config.toml
normalize_top_k = false
optimizer = "soap_variant"
beta2 = 0.99
Below are experts of layer 5 (counted from 0) of a mixture-of-experts language model. Rows are named router (the router's row for the expert), gate (a neuron's input weights, with its number), up (a neuron's input weights, with its number) and show model dimensions 192-255. Each number is 128 + 32 x the weight over its row's rms, rounded and kept within 0 to 255.
After each expert's rows: "gets" lists some tokens that make up at least twice as much of what it gets as of all text. This comes from a sample of Wikipedia text that the model never trained on. Tokens count by the router's weight.

# expert 7
router [142 127 109 103 169 135  85 131 118 113 148  88 140 137 124  94  88 172 164 116  91 181 162 155 124 138 146  93 160 173 119 164 138  80 100 144 121  94 141 152 196 127 120 126 144 110  91  89 100 125 140 160 171  98 114 126 137 150 181 134 113 200 130 112]
gate0 [ 84 117 157 118 125  91 155 123 145 142 119 155 103 138  98 136 108  52 147  96  95  93 161 126 143  60 152 101 122 137  96 146 167 161  95  83 139 141 134 126 100 168  83 160  79 136 122 112  63 150 117 157 141 119 140 149 117 139 103 121 133 101 109 111]
up0 [118  77 170 126 137  95 102 137 135 148  92 109 149 132  96 107 105 116 130 102 191 162  93 169 117  88  86  71 143 137 130 107 146 114  74 156 109 140 168 170  74 140 141 129 110 130 156  96 157 103 120 129 107 139 137 106 170 103 106 125  98  97 160  51]
gate1 [134 196  85  93 162 105 164 140  89  98 103 137 155 139  60 207 109 194  82  93 140 117  47 128 110 121 137  88 131 118  80 103 150 135 123 143 132 203 121 159  90  98 123 137 141  89 119  88 119 125  93 126 125 117  91 108  98 152 186 136 178 117 147 172]
up1 [102 126  90  62 162 107 158 104 143 109  88 128  98  52  94 125 111  86 162 135 174 112 133 163  87 129 166 142 133 161 147 187 142 187 183  74 164  93  84 127 105 129 110 108 117 197  95 144 139 145  88 136 210 133  91 148 117 159 164 129 101 146 208 172]
gate2 [121 140 144 164  90 129 111 111 140  79 122 105 109 164 103 128 103 126 101  69 131  74 156  82 105 139 177 108 163 105 115 110 133  72  67 144 110 131 166 205 129  95 117 162 141 153 137  79 118  67 135 110 142 131  91 167  87 161 140 130 106 135 130 137]
up2 [152 169 179 160 136 135 131 133 132 144 139 174 149  71 160 114 162 121 118 136 136 115 110 125 149 128  99 172 115 161 140 132 135 195 173  62  92 117 117  95 159 124 154 139 155 106 106 179 101 179 107 133 159 104 134 107 113 105 158 153 144 170 102 151]
gate3 [200 115 144  96 130 139 137 109  93 146 130  80 175 140 129 119 101 156 101 140 121 105 128 122 147 155 144 111 124 155 182  91 115 154  65 133 135 120 115 130 127 146 113 116 151 152 148 152 150 111 157 139  78 157 124  80 138 150 162 179 143 158 120 186]
up3 [139  79 180 113 112 150  98  98 132  92 171 137 207 147 158 137 149 158  88 188  79 121 124 194  74 139  93 139 141 124 132 141  96 112 107 174 192 130 159  60 130 137 122 114 152 196 110  96 106 189 143 111 118 135  61 138  66 104 103 149 166 159 111 171]
gate4 [136 161 107  90 107 114  91 180  93 137 128 134  81 111 139 102 107 166 153 142 127 133 173 146 172  89 116 126 116 180 186 140  98 163 185 180 196 132 173 146 116 144 198 180 209 141 125  99 164  77 160 113 199 178 155 116 140 146 187 150 114 151 166  63]
up4 [151 182 113  83 103 143 125 137 116  98 148 138  98 108  91  82  52 153  33 180  75 141 147 174 129 141 152 121 143  89 164 143 116 153 119 159 129 155 131 134 150 132 166 175 158 219 182 150 127 125 134 117  70 146  97 130 129 125 205 171 129  55 160 116]
gate5 [155 194  94  84 104 152 110 153 158 222 129 132 149 137 123 164 110 143  79 202 174 101 158  93  80  99 183 104 146 150  96 133 136 167  99 127 133 153 224 134 114 144 161  98 142 160 136 136 189 104 186 158  91 124 176 152  93 122  97 160 106 132 104  87]
up5 [159 123 135 135 135 138 136 153 143 144 134 130 145 130 124  96 190 118  69 195 135  94 102  67  97 128 150 104  64  62 112 157 156 140 116 130 172 148  84  92  83 124  91 126 113 179 125 125  98 145 163 106 125 108 122 122  99 100 102 137 158 147 137 116]
gate6 [ 95 150 166  63 128 160 145 117 125  73 126  89 174 118 142 119 104 109 139 157 157 157 144  86 168 104 116  87  67 134 176  91 132 114  82 141 154 141 100 126 128 137 175 130 135 166 100  97 128 139 153 169 144 140  79 120 104  88 127  83  76 107 133 121]
up6 [122 119 181 188 146 144  87 151 188  97 133 194 124 127 100 114 115  88 160 158  99 156 133 130 129 113  76 171 194 133 121 142 162 170 178  93 154 114 164 132 157 156 128 148 132 111 116 150 145  66 119 133 132  81 188  99  83 121 105 144 148 158 109 171]
gets: " |", " ", ";", "|", " |\n", ")"

# expert 0
router [ 71 167  91 131 147 100 101 115 163 143 175 159 151 169 135 121  95 166 162 132 126 207 127 109 112 133 160 138 171 145 107 119 150 132 109 115 143 139  88 173 128  98 177 137 124 153  89 102 123  82 144 177 166 147 151  92 140 106 150 118 123 147  82 125]
gate0 [ 99 127  89 150 168 168 119 127 163 141 142 162  62 105  56 146  99 138  96 128 136 124 133 118  79 130 138 154 167 120 117  81 148 116 132 129 141 169  72 114  93 135  80  94 176 109 159 174 118  99 168 118 126 171 159 162 132 111 126 126 168 152 190 130]
up0 [146 180 191 102  89 104 123 119  83  85 100 151 109 130 125 173  76 162 104  89 168 172 150 142 175  88 125  70 165 136 118 167 104 129 151 121 125 102 172  66 115 150 143 164 164 165  97 122  89 132  82 122 152  82 150 138 118 172 129 103 151 157 208 157]
gate1 [180 179 168 118  62  53  72 124 133 182 104 105 148 130 177  80 122 123 152  96 135 113 131  47 140 130 144  69 108 103 175 131 158  77 106  54  71 103 166 158 170  67 122 154 123 110 124 105 138 133 110 183 121 128 168 152 141  89 154 119 120 149 177 121]
up1 [110 126 165 145  69  97 108 130 153 121 107 150 104 134 147 132 151  78 153  77 132 111 122  43 132 124 128 111 161 112 125 125 139 139 108  84 139 131 136 154 178  98 148  79 157  80 128 129 114 119 108 234 170 153 139 162 140  94 121 101 122 151 102 115]
gate2 [156 114  78 142 105  78 130 116 155 112 157 120 176 149 100 142 203 108 121 107  88 126 171 216 144 142  88  90 113 116  95 149 109 131 162 133 127 104 113 123  96 175 131 105  71 115  93  99 180 127 135 116 174 104 201 114  93 117 142  70  36 138 130 134]
up2 [177 117  81 186 208 140 101 100 175 216 118 143 137  89  89 114 118 101 134 116 125 138 145 119 136  78 111 119 128 137 160  87 149 137 111  40 137 140 121 116 146  57 117 150 121 149 141 108 107 140 165 129  75 163 112  74 170 158 140 134  98 171 137  89]
gate3 [144 151  78  86 144 111 167 128 114 127 178 138 145 120  41 153 109 118 120 147 139 115 166 127 160 136 155 160 129 124 132  81 134  76 111 154 127 176 110 130 123 104 117 107 105 159 117 114 112 178 159 120 129 116 145 116 156 131 127 119 188 149 121 131]
up3 [145 137 119 133 149 146 146 106 102 177 145 181 127 127  57 161  38 146 126 136 166 134 103  98  75 177 122 108 140 107 114  87  76 132  43  99 151 148 124 126 104 144 133 150 110 183 142 117 153 210 154 168  63 127 166 173 127  56 105 141 161  88 118 159]
gate4 [147 155  89 103 142 159  98 163 159 138 126 107 170 119 117 124 134 137  82 130 151 151  95 214 109 103 169 109 127  62 107 116 109 166 103 164 142 123  98  97 104 194 117 182 119 104 115 123 129  54 135 126 112  71  92 119  79 135 104  91 181 121 136  66]
up4 [164 146  89 139 119  88 105 119 138 164 133 118 114 172 171 140 161  70 111  83 157  98 135 114 162 161  69 102 157 105 108 152 107 128 170  59  83 113 157  94 129  94 139  68 121 124  56 123 174 172 121 119 136 148 165 119 133 103  77  97 124 146  93 118]
gate5 [129  95 128 106 133  95 105 149  65 106 144 116 142 128 140  69 120 108 111 129 130 142 121  90 167 115  77  96 124 107  98  21 190 121 143 145  79 152 112  80 138 116 155 142 106 138 148 219 172 148  83 154 110 131 113  76 128 124 145 211 132 116 152  96]
up5 [154 203 126 144 109 111 138 145 127 140 121 104 107  50 115 194 112  94 129 118  98 147 100 126  57 132  94 141  89  85 177  86  96 141 179 135 128 116 105 167 105 177 148 134 113 165 121 103  95 105 152  92  73 143 130 167 147  62 118 104 146 156 153 128]
gate6 [ 92 159 210 123 108 102 102 168 153 135 133 121 182 139 153 171 163 161 144 155 143 128 135 131  82  68 117 126 126 119 106 141 146  86 155 180 107 115 112 134 119 145 114  94 146  97 108 111 150 108 110 128 108 137 161  64 122 100 123 122 138  84 158 137]
up6 [127 176  93 103  41 151 159 105 106 135 101 172 136 153 145 108 101 135 158 178 136 109 155 124 131 159 143 136  83 108 126  98 137 138 188 155 122 147 124 130 153 108  86 129 131  87 212 145 120  88 143 134 139 109 130 141 100 164 151 148 168 113 115 186]
gets: " the", " a", "ed", " was", "ing", " and"

# expert 3
router [109 157 122 127 160 140  92  73 143  82 172  86 176 132 189  91 132 118 169 114 158 105 192 145 138 124 143 126 182 178  94 115  94 109 165  88 141 137 128 117 120 117 196 107 165 134  71  92 113 119 162 115 135 135 157 106 131 118 201 108 102 145 100 104]
gate0 [184  91 120 153 115 137 115 116 155 159 192 130  78 141 159 128 138 122 126 117 137 143 135  72  95 113  74 152 180 173  91 161 189 144  93 123  95 149 175  53 122 138 161 106 115 140 153 132 180  95 160 163 123 104 184 163 117 106 109 113 127 113 106 118]
up0 [ 84 143 113 134 110 159 132 121 104 105 146  34  85 153 157 196 112 134 144 148 102 120 152 183  89 132  91 105 111 136 165 124 161 166  87  93 212 135 100 129  85 168  86 144 116 104 124 123 114 192  84 103  76 164 151 164 145 148  94 132  68  99 114 118]
gate1 [133 170 113 161 128 130 166 136 141 102 141 150 164 116 138 149 138 176 146 127  76 128 119 128 165 182 143 166 114 148 182  95  55 133 101 130 168  96 189 114 158  86 100 203 163 158 173  60 106 113 119  99  67 141 151 109 122  99 153 221 126 106 152 110]
up1 [ 96 150 185 111  79 130 116 137 108 177 108 128 133 109 115 105 135 173 115 100 115 116 136 137 116  89  85  93  95 139 129 127 179  99  93 237 129 121 126 109 140 146  44 170 122 129 169 141 198 104 124 121  91 143 141 175 151  89 109 106  79 122 114 120]
gate2 [150  90 220 112  88 139 149 112 130 120  85 101 147 101 107 160 148 101 119 160 105 159 109 147  75 117 107 144 143 167 143  92 151 168  74 121 156 103  89 151  62 128  94 105 127 109 151 157 103 153 166 106 201 113 122  97 150 116  86  88 188 140 161 142]
up2 [ 92 115 112  94 150 145 114 117  97 163 145  71  95  98 146 133 111 118 109 101 160 107 132 134  73 129 182 120 102 154 140 137  98 133  76  87 108 109 105  62 134 134 110  97 180 147 128 129 124 118 165 133 183 100 122 142 136 157 113 231 173 125 100 153]
gate3 [138 162 139 110 153 137 102 161 124 196 153 124 102  80 170 131 132  73 127 153 153  92 166  93  77 151 128 126 142 103  92 111 112 105  66 164 144 165 147 120 135 140 145 143 153 154 118 103 153 121 122 134  74  94  67 100 126 121 144  61 142 113 126 134]
up3 [120 156 144 136 132 137 152 169 104 127 124 110 159 186 163 103  33 111 109 135 163 120 147 128 134 141 121 132  73  98 113 100 138 141 156 158  75 118 194 164 111 131 140  97  70 137 132 134 143 110  70 146 110 117 136 177 141 159 141 141  92 110 163 159]
gate4 [159 120 149 122 122 180 149 117  94 134  92 114 120 107 111  63 148 131 103 171 152 103  36 146  76 172 113  67 151  96  97 132 184 121 158 160  90 136 107 154 138 157 166 186 123 125  98 132 158 109  85  77 123  60 142 140  95 103  80 136 103  92 111 104]
up4 [ 75 133 138 148 132 129  90 166 101 119 169 110 150 102 144 116 137 186 133 159  89  98 145 128 122  90 110  93 125 141 125 176 104  91  77 185 127 173 122 147 103 101  94 114  91 121  66 126  86 153 104 139 150 155  80 138 122 141 157  65 170  77 101 165]
gate5 [193 109  72 143 124 140 140 150 155 153 130 122  97 130 125 121 153 151 100  95  74 196 125 124 160 120 111 144 114 178 101 152 128  81 164 111  79 121 152 102 168 169 151 137 110  91 173 125 135 144 112 102 207 191 176 118 140 121 143 103  79 155 132 147]
up5 [148 126 145 119  91 100  94 112 195 169 192 103 139 145  76  98  86  81 147  86 118  84 147 114  92 138 131 132 149 138 178  70 140 196 120 112 134 117 125 167 123 183 135 111 105 121 109 123 161 145 189 111  91 115 125 205  83  99 129 174 182  93 101  84]
gate6 [136 133 151 146 108 121 215  75 100 135  93 126 148  80 116 108 119 157 131 134 146 184 162 122  90 163 122 125 165 110  89 130 184  75 132 113 158 100 131 189 127 147 130 166 151 102 100  80 153 179 138 116  27 122 137 177  99 136 207  97 137 130  25 106]
up6 [133 145 112 101 143 114 123 123  87 136 121 120 116 120 104  77 153 137 158 101 105 177 175 156 133 101 171 136 104 137 118 128 133  90 154  92 181 133 104 157 132 171 168  79 152  64 124  83 123 138 112 132 125 133 168 119 121 166 160 114  75 109 128 123]
gets: " in", " of", " for", " on", " the", "-"

# expert 2
router [127 129 122  75 109  74  93  96 144  95 132  84 143 169 141 131 166 125  78  99 108 120 174 157  89 155 142 119 157 138 125 140 138  69 108  70 100 123 134 152 192 108 112 149 153 106  57 121 129 109 156 164 170 128 151  84 139  98 139 102 119 183 144 135]
gate0 [172 113  54 106  78  80 178 109 127 142 145 159 148 103  94 148 147  95 119 188 239 107 151  96  94 108 122 110 147 198 157 108 134 162 122 133  60  44 107 141 120 124 100 140 125 122  90 146 131 207  86  89 164 218 128 178 169 176  93  96 112 103 166  96]
up0 [157 106 153 140 138 147  83 129 131 112 164 138 110 116 188 137 155 131 147 142  86 141  53 132 189 183 156 156 106 104 121 177 107  46 121 153  60 101 180  82 135 181 111 148 142 116 164 185 113 117 121 129 130  83 184 141  89  95 168 146  86 136 123 153]
gate1 [ 98 166 104  88 115 195 150 161 142 149 155 117 189 181 135  81 106 128 103 134 138 100 149 174 105 110  94 109  97 104 129 117 177 146  60 127  95 206 164 113 128 131  90 179  73 160 113 113 128 100 199 126 119 107  97 190 187 155 178 100 153 141 110  85]
up1 [124 151 111  97 126 123 106 102 110 155 112  85 130 137 137 119 160 150 136 143  85 123 167  88 104 169 145 145 162 156 133 143  83 158 172 123 130 120  93 177 182 110 117  52 134 122 122 121  44 162  93 149 140 155 120   6 124 155  72 146  94 167 160 180]
gate2 [ 99  93 139 142 179 178 153 103 105 167 179 160 123 125 122 153 115  98 100 132 116 155 118 113 112 165 100 208  92 110 148 121 137 106  84  90 142  98 100  98 168 179 140 109  92 100 115 101 118 181 227 138 117 149  36 148  84 146 127 135 132 113 114 119]
up2 [152 163 120 157 136 118  89 143 141 145 104 171  46 148 164 147 111  55 106 106  97 148 136 163  94 145 105 142 132 163 210 156 131  98 113 112  39 125 169 119 123 214 136 102 138 119 120 124 125 114 154 127  82 161  80 149 164 114 153 121 104  55 127 138]
gate3 [142 107  66 184  92  66 140 105 101 116 109 149  89 159 155 164 121 143  66 120 134 105 104 122 148 146  98 131 162 150 120 124 126 110 125 147 137 188 102 144 118 119 103 118 144 130  77 120 164  91 115  90 171 106 101 144 118 160 104 122 129 182 151  80]
up3 [146 122 227 126 110 129  95 136 157 141 128 101 164 116 167 102 135 110 116 115 116 123 113 110 161 103 148 111 118 101 116  94 153 181 107 107 142 157 151 142  60 145 146  95  70 121 103  93 130 136 141  96 122 109 150 117 197 138 173 136 136 108 118 139]
gate4 [106 230 103 138 126  94 148 134 119  61 147 140 143 158  87 136  97 159 150  74 102 154 202  83  54 102 150  97 145  88 102 157  71 118 158  89 115 114 101 149 152 102 128 113 144 127 172  62 153  82 134 107 114 159 152 141 114 116 160 116 156 115 110 140]
up4 [101  85  94 150 127 121 164 126  94 136 108 144 106  72 136 132 159 123 168  87 126  84 145 164 144 153 133 158  72 155 146 114  99 128 107 147 177 190  99 150 164 125 111 177 171 155 122 148 112 166  89 126 126 102 131  54  89 139  96 103  94 235 161 137]
gate5 [149 154  77 115 109  84 128  96 101 117 148  91 101 118 128 173 173 137 119 144 153 134  91 122  78  91 114  95  77  57 103 136  95 136 137  97 106 158 128  81 140 144 138  93  95 142 108  81 145 115 129 105 193 101 134 124 128 142 106 137 179 182 149 124]
up5 [ 86 124 193 113 153 190 132  82 158 123 109 131 167  78  94 176  80 153 152 135 215 124 120 136 107  98 127 126 112 115 138 191 124 180 176  58 148  97 114 203 121 154 217 172 128 190 147 163 158 101  90 108 115 150 156 135  82  65 102 126 111  84 101 144]
gate6 [114 181 121 121 129  95  96 176  46 147 144 130 162 137 137  75 129 121 192  94 114 114 162 144 193 135 130 102 138 142 150 197 131 113 213 198 130 102 189 170 120 168 122 183  87  90 117 128 156  92 118 177 152 117 149 147 127  61  94 162 118 152 113  94]
up6 [152  79 127  80  83 164 107 126 100  90 124 144 175 121  84 167  86 124 141 163 121 136 100  83 132 121  82 160 130 142 165 170 163 118 224 127 101 113  90 134 116 141 116  97 136  81 155 131 105 153  91 129 157 153 114 134 126  94  37  78 101  56  99  95]
gets: "-", " (", " |\n", ",", "–", "\n"

# expert 4
router [103 138 131  81 125 111  71  88 149 123 170  56 163 154 133 123  89 188 135  96 126 154 160 125 102 130 185  86 146 121  99 163  81  88 104 141 126 124 148 127 204 101 154 143 148 155 143 142 114  92 178 151 150 107 108 119 165 103 167 122  96 174 112  96]
gate0 [132 121 107 172  70 153 149  75 150  81 147 106  93 171 154  89 104  87  83 116 193 105 129 134 139 198 139 169 149 186 118  99 160 109  67 101 139 194 191 121 188 129 143  80 141 100 140  90 155 111 128 142  82 118 187 156 173  44 115 132 114 122  85 124]
up0 [118  87 136 168 129 113 175  67 113 110 169 111 125 103 116 143 120 127  83  87 167 143 117  65  83 133 127 112 125  83 116 148 109  56 112 125 171 145 147 165 175  68 143 165 144 126  92 119 148 143 192 161 142  85 105  88 139  30 158 115 111 137  83 212]
gate1 [126 164 110  92  47  87  80 169  82 107 114 122  63 148 180 125  97 179 131  91 156 110 202 109 125 156 130 113 184 147 117 143  98 140 179 161 111 143 116  81 125 145 117 135 157 162 144 145 118  90  76 115 164 117 159 104 192 161  86 155  99  96 134 149]
up1 [ 69 100 118 129 143 144 133 100 134 113 117  71 160 160 114  75 167 126 167 113  92 143 173 146  89  87 149 116 103 151 124 128 255 130 156 112 165 111 187 173 198  97 143 116 117 133 112  91  92 190 123 194 147 162 150 151  86 125 157  77 188 171  78  96]
gate2 [124 141 134 104 105 113 147 159 105 165 130 138  88  60 155 124  73 150 143  79 129 179 159 105 132 119 127 128 161 128 209 119 202 105 102 121 147  93  50 123 169 100 192  95 182 136 183 114 139  95 125 106  71 148 153 108 107  86 114 158 122 110 161 109]
up2 [ 99 146 135 148 140 146  99 133 120 151 164  96 163  64  99 157  70 181 154 157 108 109 144 139 187 167  73 166 112 114 129 172 143 131 183 152 179 178 110 133 198 113 152 162  82 118 136  98  66 123 163 105  94 122 126  93 147 146 200 134 118 136 118 151]
gate3 [120 144 156  65 112 143 120 160 131 111 153 126  57  14  79 128  94 146 146 164 165 153 157 151 124 128 153 117 147 134 160 120 118 159 121 165 174  78 126 160  92 132 103 131 164 168 125  93 121 130 131 127   6 150 160  59 170 210 131 206 118  86 130  40]
up3 [121  43 123 183 109 114 137 118 171 154 169 149  96 118 172 192 154 142 164 178  92 137 178 137  95 136 128 156 131 125 137 111 128 134 102 118 172 141 109 129  74 131 129 134  85  84 115 144 106 124 119 179 157 149 152 141 176 134 109 110 125 137  49 135]
gate4 [119 167 178 119 114 115 128  61 189 120 149 111 131 133 136 175  74 165 144 107  89 168 152 100 167 150 210 115 157 161 123 135 159 102 159 118 142 156 153  91 192  76 165  87 130  86 138 129 197  88 112  99 131  59  97 150 169 163 152 129 198 120 128 116]
up4 [114  96  97 188 125 171 132 128 102  95  80 150 132 121 173  82 164  99 140 186 149  87 158 151 154 130  72 163 156 167 147 131 174 149 201 142 135 110 147 129 106 203 117 162 121 204 124  91  70 170 157 121 114 166 136 105 111 125  99 120 109 142 155 116]
gate5 [110 109 124 139 119 116 175 151 122  84 170 119 142 111 144 105  82 136 133  79 108  81 154 171 129 159 103 130  61 106 108 121 146 114 122 112 111  79 104  80  75 178 132 141  66  83 146 133 111 128  49 103 135 130 169  84 151 152 155 103  88  87 187 205]
up5 [166 148 128 142 104  91  91 131 100 179  88 130  39 121 144 156 127  95 178 127 177 143 128 113 153  82 125 161 120 111 145  54 157 137 136 117 176 145 169 152 172 137 163  59 161 124 105  98 106 128 159 119  81 163 165 171 111 135 118 137 125 137  54  54]
gate6 [131 193  96 193 118  60 167 114 140 137  82 189 135 134 106  68 149  67 107 137 167  63 121 149 143 110 177 127  98 142 123 128 136 198 107 137 128 108 167 109 108 115 143 149 156 114 163 199 130  82 137 106 160 133 141 135 116  90 149 139 125 137 179  40]
up6 [132 128 177  51 118 177 104 149 154 135 166 132  94 131  99  91 202 138 117 153 155  99 107 124 121  97 150 115 162  84 141  96  45  96 113 108 127 133 102 113  78 159 112 120 103 167 114  72 175 122 180  76 167  83 141 127 121 224 158 151 103 107 165 175]
gets: " and", "a", "i", "o", "an", "on"

# expert 1
router [106 139  99  70 160  86 124 130 126 115 179  94 166 113 141 132 102 144 153 164  80 172 133 133 100 140 119 104 165 118 137 146 116 139 145  82 110 149 122 134 157 114 192 118 159 129  15  80  90 103 141 154 117  93 134  90 174 139 164  82 146 174 120  87]
gate103 [163 145 130 145 114  99 174 102 114 135  79  96 143 192  58 159 148  93 183 143 162  79 162 156 145 195 175 210 153  85  72 122 192 112  31 127 134 144 136 119 178 123 124 136 125 152 186 103 107 138 130 106  93 101 183 115 216  79 108 116  77 121 136 130]
up103 [ 76 102 145  92 155 159 113 148 114  91 170 170 143 128 203  72  76  85 151 134 157 117 119 142 110 103 131 114 137 121 118 115 132 151 162  62 120 103  56 145  97  80 145 102  73 114 100 162 123 100  88 146 152 119  93 187 101 144 155 118 125 127 102 147]
gate104 [ 66 154 133 183 158 156  65  84 138 122  97 191 103 126 103 114  60 130 105 137 138 169 144  67 145  91 107 120  64 146  77  73 150 126 211 153 108  93 175 135 138 155 108  94  79  94 173 111  87  57 110 162 125 142 117  98 114 137 136 171 171 135  98 132]
up104 [170 144 114 105 196 172 109 113 151 116 164  36 115 133 103 120 147 118 120 172 156  90 112  85 143 123 124 176 118 149 144 142 180  89 102 169 139 125 114 119 127  90 142 116 150 137 150  83 127 151 119 115  78 157  93 112 108 117 164 158 141  67 142 117]
gate105 [184 173 165 147 101 132 130  91 190 147 112 123 111 143 179 149 114 160 144 146 142  96 103 109 112 112 185 166 147  85 178 110 119 129 121 117  92 114 126 116  64 138 165  78 131 172 112 133 179 110  91 119 123 152 137 119 146 116 116 127 170 136 115 188]
up105 [144  96 146 142  65  57 122 122 114 170 128 108  69 178  93 105 111 132 134  85 151 177  89 163 114 102 121 124 145 155 149  93 122 107 121 212  99 157 172 130 147 115  56 125 135 119 128  70 174 135 148 136 119 116 209  97 131  92 157 178 104 113 118 158]
gate106 [126 122 126 132  87 155 133 156 146  68 138 130 176 141  83 110 111  74 149  87 159  88  84  73 193  66 136  77 109 125 108 117 153  90 122 170  85  76 183 150 134 171 178  81 113  97 142 165 130 138 123 126 138 148 129  81 118 131 112 120 132 109  86 155]
up106 [109 153 148 111 122 145 138  99 124 117 145  75 103 131  79 120 149 180  96 107  71 121 137 171 181 122 149 140 119 131 137 141 142  85 191 167  88  95  30 141 162 164 106 117 124 137 166 118  81 120 167 103 159 178  81 137 104 129  95  96 133 134 132 119]
gate107 [ 88  94 173 116 142 123 156 136  90 137 101 178 128 123 133 107 135 167 207 140 196  97 114 202 192 117 101 150  79 120 122 160 186  98 140 105 165 178 122 209 119  88 157 130 135 168 102 150 128 106 114 176 164 154 106 189 158  49 100 151 143 131  70 129]
up107 [159 144  89 120 143 135 150 158 153 127  79 166 107 119 182  97  91  82  74 143 121 126 130  90  79 126 110 109 143 109 107 117 183 158 130  86 135 148  58 170 162 156 140  93 150 104 137  82 141 128 141 159  86 146 119 105 110 138  61 141 115 101 134 164]
gate108 [ 93  80  66  92 159  84 130 110 143  85 127 127 109 123 194  91 175 100 115 148 123  10 113  78  94 153 129  73 165  54 142 108  95 104 121  45 110 116 121 108  98 120 155 176  83 131 140  64 171 156 118 147 134 122 147  94  85  82  68 140 128 145 189 160]
up108 [135  73 106 108 152 122 151 114 142  75 166 146 155 137 197 152 132 168 194 145 159  73 143 100 152 152 148 140 133  84 138  92  91 134 179  75  87 147 223 166 164  98 159 117 129 110 104 191 142 113 146 113 168 175 175 109 139 110 143 126 109 119 147  99]
gate109 [143 104 114 168  39  87 155 127 158 145 100 205 147 155  94 169 189 109 153 113 119 145 129 131  85 144  73 127  61  73  76  59 142 147 109  96 151 161 110 168 132 159 109 135  95  98 131 100  44 114 121 138 126 124 111 107 136 128 119 191 137 149 101 122]
up109 [111 126  87 151 141 152 104 143 170 152 138 131 117 140  96 167 148 147 141 116 100 218 148 109 118 164 104 139 138  88 146 119 133 139  96  74 109 160  97 107 134 108 168 140 116 112 169 156 103  99 184 171 138 146 127 105 155  92 138 177 150 138  91 146]
gets: "1", "2", "0", " ", "9", "3"

# expert 5
router [ 93 180 169 132 142 114  78  90 168 158 140  95  94 128 136 118  91 133 143 142 115 146 144 131 136 161 154 107 173 156 156 128  82 128 128 131 126 137 113 143 132 143 132  82 130 160  36 111 124  92 177 133 139 108 116 112 155 121 140 156  98 161 105 124]
gate0 [201 165  74 137  89  98 149 153 101 110 139 150 134  62  87 164 125 109 112 121  94  85 100 165  99 132 155 182 140 151  46 130  93 135 147  97 163  56  98 146 106 188 129 148 121 134 103 169 159 117 120 147 141 165 153 148 102 139 106 123 106 124 147 165]
up0 [129 134 153 107 146 119  80 114 106 155  74 154 133  81 170 114 177 143 123 130 110 102 136 103 152 105 170 131 142 102 161 122 153 102 110 227  85 140 137  96 106 117  94 161 139 172 156 172 160 129 119 116 112  88 105  96 108 100 139  90 181 165 127 123]
gate1 [180 109 156 153 160 116 132 160 122 147 139 116  90 120 163 113 137 152 116 148 130 146 125 111  68 149 173 124  81 123 119 115 114 113 154 150 160 183 105 133 182 155 155 117 109 155 114  75 112 176 139 115 174 135  78 139 159 118 134 101  87 142 147  72]
up1 [115  67 155 143 158 145 138 160 116 159 142 153 103 114 132 183 115 134 109 128 151 128  76 124  82 171 141 147  77 134 130 112 112 114 106 158 115 181  91 136 135 148 138 140 133 168 176 131 141 101 111 132 164 131 114  98 119 134  99 132  87 143 168 106]
gate2 [113 134 151 151 107  76 115  96 117 140 127 163  85 104 169 134 150  87  86 133 144  89 157 137 119 125  83 103 112 111 126  82  79 113 163  92 153 135  90  44 125 120 150 129 149 116 121 145 113  66 125 221 134 164 138 130 118 126 184 149 125 133 141 137]
up2 [174 140 115 102 112 146 140 213 151 110  75  82 149 183 157  72 138 183  62 156 116 114 200  73 106 207 147  93 125  63  89 127 125 163 160  89 133 127 152 113 202  87  62 113  82 126  71 154 114 112 106 102 129 133 121 155 109 134 149 158 130 136 115 208]
gate3 [148 183 121 156 160  69 150 149  95 101 114 134 140 144 117 107  60 117 131 131 102 160 132 139  49 124 108  69  77 137 122  59  93 167 131  57 157 133 101 110 100  87 153 142  97 145 142 118 180 162 137 138 144 150 128 154 143 141 137 174 173 190 126 142]
up3 [ 97 144 119 124 120 161  77 180 134 136 148 179 127 119 149 130 152 118 121 180 119 153 122 116 115  96 103 113 218 196 125 170 141 148 128  90  96  60 155 171  82 143  85 157 155  90 125 113 118 126 138 164 126 136  85  97 117 176 124 107 178 126 120 143]
gate4 [ 94 147  86 132 179 139 104  52 126 127 146 108 133 165 125 133  97 137 160  80 105 147 169 127 123 126 156 113 125  82 149 172 106 178 151 189  54 143 118  86 135 129 129 126 156 136  68 123 106 164 158 166 101 144 127 116 137 117 106 132  99 103 123 118]
up4 [ 87 126 167 117 126 143 187 106 135  90 156 174 131  87 116 124 174 120 164  90 128 112 140 147 158 148  79 173 127 128  85 103 122 104 141  45 207 132 142 208 128 129 167 133 146 109 145 125 114 106 133 123 174 134 137 116  78 115 142  99 118 158 117  86]
gate5 [ 74 122 123 133 128 142 152 144 113  75 133 117  97 103 147 103 103 134  92 155  90  98 117 106 115 128 144 166 102 129 177 110 160 137 214 166 163 140  85 106 146 140 138  88 208 110 167  93 145 150 163 140 111 133 128 140 114 160 134 126  99 152 142 114]
up5 [147 126 161 136 117 112 129 181 166 215 147 122 118 153 117 132 146  39  97  83 205 134 136 116 201 154 107 107 136 123 107 113 151 127 129 120 103 140 146 111 106 126 113  89 161 144 139 156 142 150  38  69 111 168 167 120 116 133  87  61 149 121 145 132]
gate6 [ 64 209  47 113 103 123 135 100 106 137  95 150  84  48 161 146 167 157 136 157 127  99 140  92 101 140  99 118 145 101 179 132 112 106 173 113 170 109 133  90 101 111 114 166 123 118 119 124 152  99  70 154 186 132  75 174  97 154 156 125  92 138 140  93]
up6 [102 123 153 182 119 191 136 110 148 153 132 105 119 129  94 115 147 170 155  99 147  91 121 100 151 100 110  88  89 123 181 128 170 107  93 193 119 142 132 146 165 144  87  81  67 161 118  81  82 165 108 134 125 111  81 134 156 183  93 112 186 128 174 126]
gets: ".", ".\n\n", "th", "ist", "ation", "ic"